Below are experts of layer 4 (counted from 0) of a mixture-of-experts language model. Rows are named router (the router's row for the expert) and show model dimensions 128-255. Each number is 128 + 24 x the weight over its row's rms, rounded and kept within 0 to 255.
After each expert's rows: "raises" lists some tokens whose logits its average output raises strongly, later layers aside. This comes from a sample of Wikipedia text that the model never trained on.

# expert 53
router [116 135 126 127  83  77 139 162 137 151 150 118 142 144  85 153 106  80 100  90 146 147 134 120 112 145 121  72 158 105 128 106 132 119 146 156 146 138 121  89  87 116 102 111 153 131  84 112 139 168 121 106 118 109 143 148 129 158 171  88 109 130 101 160 109 149 107 117  95 171 125 105 115 126 163 143 180 140 132 106 186 114 125 148 141 119 140 112 135 156 165 156 150  67 131 143 121 140 129 135 103 133 130 104 132 170 169 111 109  88 125 118 148  94 130 160 103 134 162 113 120 142 166 113 172 134  96 135]
raises: " the", " a", " him", " them"

# expert 54
router [161 197 106 109  55 137 153 154 120  99 110 105 127 141 100 147  86 133  91 119 163 145 137 150 105 140 126 111 123  84 128 140 133 109 150 108 136 115 115 106 115  56  91 117 142 141 107 128 167 149 147 135 140 109 137 109 135 156 148  88 117 133 120 131 124 146 129  94  92 153 117  98 143 145 144 121 137 125 115 138 127  94 127 137 119 156 122 126 122 148 157 124 173 126  90 110 189 138 127 157  86 137 180 130 144 121 163 125 124 118 123 113 105 114 157 120 122 147 152  97 122 149 161 130 132 147 145 170]
raises: "s", "g", "let"

# expert 57
router [120 126 110 117 109 113 153 110 143 164 151 105 111 147  94 142  76  86 111 108 119 161 128 151 136 156 119 107 156  78 113 110 150 156 148 124 116 119 147  93 108  82 151 124 145 153  80 118 146 158 135 127 128 131 117 166 160 161 182 118 107 160 126 149 108 140 107  99 111 168 161 143 154 136 165 160 174 118 109  99 170 114 105 146 117 132 140 140 132 132 163 135 149 108 110 155 123 133 107 171 130 130 153  87 122 146 143 128 103 120 114 121 155 107 147 148 117 120 153 119 120 153 114 140 169 111 105 129]
raises: " the", " a", " this"

# expert 33
router [149 143  79 139 103 110 124 150 151 133 152 137 154 162  95 194  99  84 151 134 151 136 142  80  94 173 117  82 103 107 185 124 137 126 164  99 103 151  89 119 101 123 144 123 139 106 106 128 122 130 164 162  84 122 166 144 144 152 128 144 131 145 150 111 127 104  94  67 145 148 135 100 133 176 162 147 166 137  77 108 150 103 108 149 153 119 115 126  80 134 143 160 134 134 116 157 165 133 110 162 131 108 158  99 152 140 122 178 148 128 134 148  96 108 166 132 137 118 145 130 107 159 158 134 120 102 138 185]
raises: "ers", "ings", "ish", "s", "er"

# expert 56
router [156 140  98 113  94  93 134 127 136 122 135 105 145 132  90 150 144 120 119 112 141 155 149 128 125 135 157  93 138 140 135  93 161 108 139  91 156 148 144  67 130  91  76 123 121 138 134 121 103 139 174 155 155  92 175 146 150 182 139 115 154 169 149  93 101 145 120 109 111 170 185  99 105 127 120 161 111 128 136 125 151 108 162 145 105 158 140 131 136 134 130 142 122 118  72 125 123 145 130 154  77 123 184 118 135 116 187 131  99 131 153 106 116  95 144 129  96 162 164 100 161 168 151 133 129 148 150 156]
raises: "See", "aring", "Personal", "IT", "app"

# expert 11
router [154 124  96 105  96 109 142 118 144 127 183 119 140 129 106 156 124  84 102  94 131 141 141 154 143 165 113 107 164 110 140  93 105 121 149 112  87 159  74 100 139 106 105 106 122 145  95 100 126 130 163 117 108 121 163 145 154 153 144 112 125 126 138 157 134  79 125 126 110 130 131  78 147 104 186 120 135 138 122 132 131 114 167  84 149 130 164 112 127 124 147 157 151 110  95 131 134 136 163 142 107 106 124 127 144 153 145 152 135 108 145 118 130 102 140 120 116 132 163 124  69 155 135 111 124 136 175 157]
raises: "i", "a", "er", "her", " ("

# expert 22
router [159 170  84 123  95  92 122 106 131 117 180 169 137 138 107 188 109 111 108 111 130 170 155 134  73 157 118  93 130  89 142 111 139 168 164 123 142 170 118 102 133 111 148 111 125 136 107 109 131 149 144 139  91 115  97 127 156 132 137  84 142 131 110 154 134 122 124  93 102 133 119 127 149 121 158 122 127 163 165  88 123 142 170 156 112 154 129 136 111 163 134 136 144  99 106 127 129 121 168 137  99 143 155  84 147 166 165 186 126  92  77 126 112  92 150 151 134 116 133 133 103 157 112 134 148 167 134 142]
raises: ",", " (", " and", ".", "s", ";"

# expert 18
router [147 178 115 113  98 141 118 110 133 140 124  87 154 182  81 151 104 118 107 117 186 123 115 106 119 143 113  84 138 116 182 103 109 116 165  93 108 158 140 133  95  82 135  88 149 203 114 102 115 114 169 141 116  93 135 164 143 145 163 133 166 124 109 138 132 120  92 145 118 121 152  79 131 135 144 111 164 122 163 111 123 104 111 133 165 119 120 115 115 118 157 129 128 112  84 129 111 120 134 128 134 139 177 110 207 159 155 154 169  61 126 149 140 118 108 163 135 123 139 132 148 166 127  83 128 152 116 195]
raises: "|---|---|---|---", " Succeeded", "|"

# expert 30
router [145 152 113 109 103 147 183 121 134 115 129 150 173 146 109 154 128 105  99 152 155 131 142 102  98 145 102  93 152 121 201 110 145 147 138 105 137 161 112 111 135 132 115 131 112 139  84 124 137 111 161 133 123 125 123 165 140 150 154  89 149 138 139 153 116 101 152 119 122 131 112 143 136 128 143 147 124 172 123 109 159 101 174  97 114 115 140 137 122 143 142 195 127  92 114 155 139 155 161 139 124 124 184 102 146 151 149 161 128  79 125  74 141 112 135 175 135 154 144 124 118 151 142 147  92  96 131 179]
raises: ":", " (", ",", ")"

# expert 7
router [163 134 104 112 105 122 115 145 171 148 188 101 161 157  95 142 118  91 112 104 126 149 151 133 131 156 106  90 158  97 141 104 140 138 157 127 128 168 140  65 100 111 129 111 146 134 119  95 123 125 142 149 102 113 157 157 145 151 125  79 129 133 127 146 130 141 135 105  88 117 110 128 159 124 145 129 160 161 129 122 154  97 115 113 145 154 155  85 141 157 141 130 173  98 108 137 134 127 153 134 117  94 156 104 150 161 173 157 120  96 126  96 149  89 148 145 103 135 148 124  81 153 133 121 122 118 162 174]
raises: "y", "f", "i"

# expert 50
router [172 110  81  42  98 119 128 153 146 139 137 120 165 142  90 155  89 112  75 127 126 105 122 134 108 172  94  84 163 120 200  98 152 160 144 111 142 142 123 128 157 110 114  98 147 149 110 132 145 139 154 106 137 133 167 118 151 125 152 112 117 125 142 132 141 122  94 132 114 116 119 114 101 151 149 132 142 139 136 115 165  81 109 120 145 121 128 140 148 153 172 152 148 111 129  95 153 135 159 120 125 101 153  85 130 151 151 160 148 118 139 118 149  85 155 141 122 144 180 145  97 186 162  97 127 148 102 195]
raises: " However", " Although", " According", " There", " This", " Also"

# expert 39
router [161 132  95 131  80 100 114  94 152 144 147 118 154 169 109 184  84 109 128 100 153 128 132 152 128 132  78  90 152 117 151 126 139 136 139 120 112 150 137  93  81 128 109  90 130 135 107  96  98 127 158 129  93 125 139 124 127 146 125  97  92 142 134 157 118 157 120 110  83 131 142 133 121 134 138 136 155 143 157 136 132 115 156 116 111 134 166 148 148 155 128 135 124 113 130 123 137 166 173 118 107 123 121  76 137 187 143 137 139  72 109 125 114  93 159 170 132 156 149 129 115 116 142 110 146 170 133 151]
raises: ",", "i", ".", "a", " (", "s"

# expert 38
router [155 150  97 117 105  93 150 118 166 133 162 122 162 133 145 204 106  91  91  88 119 148 137  96 109 189 132 132 150 117 155  88 122 145 148 133 148 174 113  95 129 108 116 132 139 160  88 111 137 121 148 123  93 120 140 144 165 152 173 103 149 125 102 157 101 125 110 122 131 134 124 116 162 144 159 148 168 161 115 108 152 137 170 132 160 135 133 138 132 151 149 146 148  80  93 136 138 143 158 146 124 138 131 101 153 155 136 172 144  83 111 126 119  74 173 147 129 129 131 121  91 160 143 134 130 123 131 153]
raises: " ", ",", " and"

# expert 17
router [142 130  92 136 121 110 147 124 141 147 148 116 133 186 110 183 106 122 117 119 116 136 156 122 115 167 128 103 137 115 143 118 124 126 154 134 128 157 122  73  84 136 110  89 120 140 116 113 153 142 151 127 115 130 148 146 186 151 155  68 141 118 106 163 126 111 122 109  89 127 121  94 155 134 141 165 104 172 102  89 158 113 164 107 118 113 136 132 124 173 142 164 143  57 136 108 146 123 142 110 111 125 150 105 149 129 163 147 133 114 110 128  76  98 132 163 120 141 134 102 138 125 139  98 148 140 123 160]
raises: "-", " (", " |", "'", ","

# expert 37
router [171 119 112 115  79 118 129  76 132 106 125 159 150 189 102 152 128  87 112 123 180  85 134 136  81 143 124 102 167  57 154  49 130 134 183  52 164 139 157 116 130 129 107  92 163 177 105 128 132 117 131 121 107 116 150 121 147 144 153 136 106 122 131 140 120 106 126 133 101 149 144 150 138 144 135 141 115 151 107 126 141 108 112 105 114 146 108 179 134 125 159 146 135 118 100 165 175 150 150 137  86 121 155 110 128 131 185 165 116 121 114 138  93  82 145 181 155 133 141 120 139 123 124 126 142 134 116 140]
raises: "Scientific", "=", "General", "Personal"

# expert 42
router [142 150 111  91 128 126 133 147 129 104 122 137 189 152  79 188 133  57 111 127 116 123 141 108 137 133 125 119 132  77 160 120 164  93 157  79 131 139 179 132 151 122 144  98 156 123 101  92 108 131 156 142 112  79 153 138 152 175 152 133 115 136 118 126 106 103 115 132 132 174 140 163 154 132 150 152 152 115 152 107 146  72 137 143 104 145 156 111 170 119 150 137 129 120 117  96 107 126 125 171  93 152 163  80 136 159 158 178 128 125 169 144 106  95 148 151  99 134 131 165 135 116 110 122 159 160 139 165]
raises: " Area", " Density", " Website", " Language", " Height", " Release"